Experts of a small language model: a variant of Muon for the experts, 535M tokens.
Below are experts of layer 8 (counted from 0) of a mixture-of-experts language model. Rows are named router (the router's row for the expert), down (a neuron's output weights, with its number) and show model dimensions 80-159. Each number is 500 + 25 x the weight over its row's rms, rounded and kept within 0 to 999. Numbers have three digits each.
After each expert's rows: a language model's description of what the expert responds to. This comes from a sample of Wikipedia text that the model never trained on.

# expert 13
router:535493511482503450507514473517495519528481533443487477469492491461499496508552504468559489522499492471511495464521421500497474495518530498506485458482455489506527537497542465485526472475491481476530506527526494475516534495481524501495540499
down0:528481469478467456522480498470478539476513513507515492469449492490485456523513494525505492482506500472488488507488494494476504507460539495497565469500526479516519478518505518472500444502499508540454495536484511493471498545498494504485479489
down1:497494486477504526483495502543470508476465479492513487469508491516521522506528508524523491518496487490459438486499442518490475457504490542495524476532514475546459449503473505496521507498483521439532477465532479480535521497519501489507493499
down2:546470501511475497483473529525503489519529540525486504535489504498495467528520498496505472532468461489489520471485521437476495495495491506500497528495491528509486480474530514497486526474451493460497494510474485505565478477519509525516495485
Description: Nationality and language words and suffixes such as -ian, -ese, -ist, -ić, -ington, plus French, German, English, America.

# expert 28
router:489491501524515489535565505539527519507506463576516515454493544509480504514496520509487551514542514550509510520547476518523515477458525533491491552489515489475484512484548491493495474482463496476519527523538503469509500493503498512499510498
down0:538510507529502470508481487519470485537528470503477499488528492454471453479526511514504513513474508476524496543502461523519483493466518485499496556520484469494505492494541528515514512521538516478532507515515499530527500523529477518543493512
down1:517492513499494498500509485508507529467493458496476479510507532497518496480501483528495533513495488475549473486454474479520500473512495440474449508485526489510508500508535520467513513521509524525503477515565496515482458491512517480493466476
down2:481487509481503494505561495515506486493506463509552452495475523486507487455473523464475504497459483508480552516507529501498481466545552499463521511491502508501507496495507509529501479502535481512495524518497488446479530490498514480456516521
Description: Commas fused to word endings, plus and, or, which, where, and that after reporting verbs, joining list items and clauses, as in William, and states that.

# expert 31
router:423528493504460484520463516481521522530482538508521463429492536479497486486472521477528525508516499544517482465500524506471498488487488536546499511490489515552468501516503522526504506541506520522473494480520493520491450523513474559524496483
down0:490495527500453487492484469474486526530500481503490486455540509520522487502488487461503468463543509527465552561480498504487564502548464539456527508486512526518482516488473501490506489551488519458502478479466499505491512475482538519490494511
down1:502525516469530495534491519533537542512462536493549504486492523436475480461495509521513528540543472491495522499509482509516512488472481511475480477514505469525483489515501545474535475488488487521513484499500480575458494478459513497468511495
down2:486466501510460457495504525490468500480507537492510515484494512500496472485486502472513445503481518491457532429479523490470479488441456538514490468489493490502499504479521505504528515483489451512533465519542565457501458498485499535499457478
Description: Word pieces following p or P, such as artpiece, pen, Pakistani, hypothesis, Pendleton, plus the and numeric digits.

# expert 39
router:478500502482538486511553511521472525496481503513486473484515449479497473516534524490479492497501489548481466494528469481495466504507509516503511499514553516525503479507559500520495580493518483482499489530489533545501507536505483520466486482
down0:448453532521546501477489521489509502513489511520489495528536480460515449477475509491500500510498506481483507513473523506497486482492477568511469468508456489514526505490494477540483446499510489510474527519541525461482520485531505489505504470
down1:472478552496520483497495476535519477508516460522518497464490469487497496489556521502491461516475540483494481486523489487478504516505461548489499507467493447475503501462503450473538483488493519554492472455466523481511548516513515486508537482
down2:506525506493503485552489545519545484516522505491497452455479486506479501510518498549450508482485502511514469511503502548494506485466477526511517478503523533461528490564506519481492480451514519532520515465490462489491507458508503492482486476
Description: Initial consonants H, B, S, T, J and inner h in names and species terms, e.g. Aporrhaid, Ramseshan, Manhattan, Kalimantan.

# expert 59
router:531492502488501518493498483481455486508534527485469483476492460500516480512492518512507522514509525483531472513500456490470455530475473487511444470531450489522510472520534487549507500438517470478530421504517488484503477510519530525523545526
down0:496498477478450517519497494473497465527507475519468492468470527546499498529473480530514495475470460509548467519516447520508469497457473497493512537484536512469488477514506527497465501516509513541508494499488488507489512536523524502444479511
down1:499477499465483490497547490500469522505474509494517506552530456522496434479520481504471519561441562487513505481492493509483529508488479522492529506553538519487507525479495514512526529545506505517502512512502520522536528554525529519524460493
down2:507522552504503505471524477523531497474507534491476524556498497487481528512475474463485473510474471489534525458496527526549480492477541503481519517487497471490507495495517485471475528528465516543488470474480523524506491504476489445480518509
Description: Syllables of transliterated Asian and African names (Zha-o, Shang-gan, Yu-se-ok), raw byte tokens in Thai text, underscores, carets.

# expert 53
router:515506519499505486508512473542508553500492549526486523486545477458467455551466498511539508514486494481518488522482497502458514445516516462530509508508516489482525530481469500466494484500540493482501521493554456505483498496500496511540482514
down0:496502478485441491491511510514507511475502516452492534517462506549465551498486504527479464504461506471466492472554490522513524519504506542478467490472520528478493494498478528494484480511479536533514509454538553501503476502450465505454553492
down1:506520494510528558517512520523467543516539509502532504535458518499479476500535532486543503459539487455482507492511517468543515504477448527487522505492495498511445489512513511480466524468490507515557554495480482490524489507506506530497476499
down2:482501505517491528521525507556484484522494477517477515505496488467477506476511459476499499477463554501507480540491493513526496567509493479504491494552460484515488478494493468486490506491486516452509474532485486485480470494525500478474534473
Description: Word pieces containing m or al, such as im, em, um, am, m, al, ical, mid-word as in max-im-um, Sist-em-a, Batt-al-ion.

# expert 9
router:517488534529522519498484482496510466508451482524482496533488484477442470513526512497511489482496502485508506527469463473509442516538537513526519489475471484486535494527481482474556546511539544480504496474501493509504547528547471528533477523
down0:491408562484558484507490488470522526521521521531519537533538478482508523466511536496463510462513520491472533534469477526471528483484498533482513490489549499500476496483540524514516504461512527508521501457522524521503506462496536472526529494
down1:501487483556468481480524499480510492488526499515527473542511543513489462449474486519539499509486483475490508495504529481503517531507490472467452563480508553487466465542508539499538508458487501487492497506493477498499496492451500520552526513
down2:454531531531456512491510501452531495474480504558491481539474471495516539478476501526545535491496479518513472499498521535534517517514490526482486530460449529515518508465491522490514462534538499494453522503522496464500481562521482515522509535
Description: Forms of be and have, not, known and been after subject pronouns, plus the adverb suffix ly, as in is, were, considerably.

# expert 33
router:515531490505518493495460513516486547513534544514527450466500509502520504489496453524512546456470516533517547510555534501531530497469502516515454496504523543521536489506538518480477547492535439461496489485492519504478501521525530502442471486
down0:525535515512464494486508500518464488517486514515458497512500484523500543508523497457485502536495507512488524485494497506513515492516525540510510482526520466527519465469456497517509437524523506486477478514542552492525521469523502510455507480
down1:476499522479461508494523475526490482526516522516495529511526474511421480472492502491473498433476543526517531476514512465474462472515508525508487515498473489481520465462552464515510512501519490501487503500529536527480506476533476478535518514
down2:501507486528453531541513496552497462514570471499494527527486496468458515497511493510472492497491505535479479504460477465479476478533511527482505485534544510478510498501522458492512459526503504538454511489497521536489511476537493470556492484
Description: The letter y and pieces like ar, ur, or ending or inside words, e.g. autonomy, stereotype, Mardy, Andy.

# expert 10
router:448505495498496520496529556513466459522472521511496529507517481500489538501483507468482493499471524470523470499490446529484522535533543532469510467505524500509479478500496496500486534496492492530494509479530485475546523493502497507502467496
down0:506530507540502514482498467483506461487483476508531557456472480472513526549479504499510514469522476480515504565542489538530549494521461454478464506487478485533490485498487495480480518543518464488484520514511518528503481541504501506476516520
down1:525478498483523480481473457515490516518498483464514486524506520487539485495529520499514508495513508521529543514516534507492516498510533411498489526482507511483474480489506517507506485468505484474540514536520478490496501475469560497489529483
down2:477492465487512508528495553516474474491534451486536477481512495466507495502516465480487453507494478536500554479528463489491471511519505529520524447496469490459525518492518514497489504519504505512545512505502480477486530484478520483539502500
Description: Verb endings and past participles after was, to, he or also, such as found'ed', parody'ing', made, used, known.

# expert 30
router:517490468489499562534460496493484478487537506444504518486493498528482524508534492487481499492444546488483523493489504507525470516512460519522499529478488484477520572528527479475525508518506512483512507503505455496525475561514504561489504481
down0:498460527495485518460494517507551551478496471499510495506494520508512507527491574483505463499496474501519454504515488513506477562470539483539532467488506471465546489489497500514495459461543491497487470504516551472502510473518538502486513528
down1:459521476479484496528484488509539507513481473527497494487490483460521511545488518495516512506476480485520517492510493459473501517517502569483487499454538501506496508468470480523510516470498475550462510528496496502476475494479439489496479481
down2:449515470542531547504527539538535499530550493502544518475516486509450482517505480487492517515477481496495525546510515513498517486506497540533516500475524498465489493546518498505492464497526512503470503540519509503493471507518499527531493464
Description: Inner pieces like in, ot, ic and Latinate prefixes pro, comp, con, ex, ent: to-ot-hed, phen-ot-ypes, Dak-ot-a, mach-in-es.

# expert 27
router:492514498502520482512494569497519471527477481456442454463487454490450502484499463478494489440505514500506511496444507464503469517490536521511488515494575504507501502551511500481473533481482479535536484485512497559470504508517492492516522487
down0:510470521480505529437487524517551523477486511535518526481507455490491492503489493480510483507517451501517476476514524509519525456476474508516494448448483475518502469501450532524513539516481493527489473499512521494479488474511460476482517496
down1:495542460492473500497548537516510541493476512486532468495494507465461502531476497474515479477462514513552490505485470486505505516497481540474489526539523499506482506504535492469522488460484494444510522470470494501465518539490438479515489499
down2:503511449508537524470509523493499501548529503504495474513480497545490530491486487525473489506549496499569492502507485490519517476514573509483484503497494488499503486546533468490543536543497536509483504486487472520492469445511547504497498483
Description: Digits and number pieces in vote tables, scores, coordinates and dates, e.g. 2,066, +8.58, 10.59%, 1966.

# expert 22
router:494536500495532488527513525489522490505491491469457490504501531483447513473488474475486523461482502496514564512441516451509481517481538510519509490503513523510554502535510484457483534469452489512521508481521498495486514502517507445525524467
down0:506497480477485485491487514499460548488468500482490532464497494512502478461542512528461522505496516496482486488510490492500494466503499492523483466514491505510499530519519469482464481547510490559532519494448498521513535515492480495481484463
down1:531475533517498479490506527495482517489508470516461465560474487502499510492493513508499520470497466494487494528513483450485475506510545568472505503499561501500511468481506485471492520480554488540502477500511529529479504459472473514502508483
down2:476513501491495530542519476478512476492513469484450523525481467492520469536529493469490505483503520505462523530542536533516502538465547513479469516521531534466498481516513511492524496477472489486446486509536467493502510478447483504541482506
Description: Digits and number pieces in tables, stats, coordinates, measurements and dates, such as 5, 18, 198, .8 and the degree sign.

# expert 36
router:486496509527519521463524509503467504515526495508567456497477483527544499521505521495464506458506477492488511514504490446511497527487527496502461497542489520521513466490557471480458526497503496497472497491486518466477543497489525468564528485
down0:484530492494459532469509480432487478482495487515519440553492473480506533496488533488489486513512522497503457548491502487475502500475464483496528514539514523510536504521538501505472514491512482451496486535484580527486478494478526481546498474
down1:499463492514500496537459539472507496503506502506504470492482467460482495514510542479503556498482458475503448533499499518512465487509515484486486444520525528528535505495449538519479515522502461523492482513505486527480549475518522471455517472
down2:525469496537501488522523495494524516517521494519480498480485495554426469522533490504486496503485534462508480528475504504476526519515548555494505498482452528508519520496507517539468463468527472524491477512495521541511521533488498456502498471
Description: Ordinals and numerals like first, second, three, and inner pieces et, and, ent: nin-et-eenth, Saf-et-y, gr-and-son.

# expert 5
router:482493535500533490499522490527497477534453542473521467525523467499466493517534511521497509531487510486502499573499476493494512500518498488506522504494440471483517489455520495487498525481470502516517513480534475462482499469509534487496525493
down0:477474466522519507519488500510442564494507504525528515480494491521505511518456493477515538479498516486507490508525497483455443522482507519554491481524464474503560476506505515486509486509494439453489500539476503513472498529499525505495518533
down1:547551494519514529521490522450486538509479488522491501511517487514501517445466485487492503473481513541523502503480456509500502479521449481447474501495475540465512513542466507467469550472508487468459480502492542499520489513500502476531542538
down2:527464527448540485486493529481494507508495474477495520527523509508517529478534516539476496502519514496481500534479488529528485467488508497506443502544489481547482515509538461504492567493495494435511499430498490505491467481523482488475469513
Description: Mid- or word-final pieces completing names and words, especially place and institution nouns, e.g. Beck-en-ham, Buck-ey-es, loc-om-otive, School, University.

# expert 34
router:462493538479455496529463507467555535559488512465510475432466545477494483500504530512509516468522500557475492489489541515490501516507482549531542519468514523504498515493509482524494519534512523492473481491536491526533507469536481533495477500
down0:496463490506541479439487500536528513498519481506502500498510504477505434525511492515504482473500468488498533537500500490465495528517435525517506470519493514477507478488505500520515507488458486491494535544560453455498446538515539485548481485
down1:518474511491493493506494513488475506467489509489521460521480486515512479515475463499555441560498499457478461524523483469456461485478496522482515518514524530481504512479512498515521483476565470521507507504494467503479464543478492511453516493
down2:468479547506510467478490540492489486482487461498517490518504500557484506499502502530477505518501461501466513460532475511448492579471539458514505505503525492497510520462483501551492493510508479481498502519502515492513500498483444567480507538
Description: Opening pieces of longer words, such as ex, im, sup, re, inter, mult, and middle pieces like ess in pressure, plus the and in.

# expert 46
router:484504520451505520500486511498519456498528498495479481499493473492476480484501463499513516415542486523504540479528497481521482519502478540521471492469509465514465547488504498463467488482434493529513450536488522510537515503515493498487483501
down0:505532483506475500469509526516521533503500487479499530508510566491464502499552449501509478481499487520511480548456500501499531477468484484496505520481484499494453489499493509498505452498465502526510526490522467484527438479483479498516482475
down1:485524514498469508477471510426522465512488506587540502488492473470532488482537510474500522487520519492539502485513518488473487484524478503498503537490551493493492486501510446526505459554522476487506513499470474522463538498544508530494468472
down2:485533479529459502527512540479491457529447489552514485495500472491494452515503515485469494507511546485498498451508496496481485504514478505480480539481469531510494523513494475504508527508493509473471454523482518486515518522548520490504508477
Description: Word-middle pieces built on i, such as i, in, ri, it, vi, as in groin, either, basin, plus some and and the.

# expert 63
router:539511480487482533457509499491483485475488456535485467474478522460509506447527489481495475495475509478506499523463509476523480516479506494467499501522498470528492529494463476515461547500532501489501541485520481490490496503512491518505557459
down0:440494536561536491517501572503496482459513507492506527500538504510502496536493492518479525498488485500512475437531509467514523494509482472479492538495509518515471467526524485512480532492469518512499516512528493529550480504548536499499520477
down1:447498495474494523473498483473520481527449524482494470488525473533552486518523496488534491520497516523531513498526504487489504469497492522496487570474523530479521495535522544516514489472517508423515496498494455467498456461511489525467505494
down2:475493495493472496543494539506486537510472523509489501481506517482448498488463490529526512499498536545488535548518476516469471510473497496517528457522476468511503549500475493469512468542469500530514529484526516462511532494505547501479475465
Description: The verbs was, is, are, been, would and the letter d or D in names and words, e.g. Reddick, Snapdragon, Haddam, Jerome D.

# expert 12
router:442495497496507514510486542453457489523494507543500489507495458515523563511455488490506497511496503495549488498482489515447526525562507528476527512506517489483453477493516516482479509488492495492532507502519540495520504479468498507506479517
down0:494488519471561471464504489518463519498490504472509479489521489504508453520494488522486517532507493545473460493511472494472468491489487488529530471471541481467550454539498500502507476502468508483473479517511471461471457516526543463496481467
down1:527511508522530495470488511550509525514511488537466507506505468469522471523514535518499486532465499491486545491483511484536463499523488420499494462488528489531494477540459531487531467517507502534523517513484522516524593488517513503514507516
down2:530457459537494520504484473520535501517491518529488463482504505505512503512477487510478470471493468515523506513472494495487485488496504458472496488459508515474484522523507552413484470546546496518520461512493550498493548550486505534532484541
Description: Verb endings ed, ing, ated inside passive or past verbs, such as postponed, shortened, toured, absorbing, scheduled.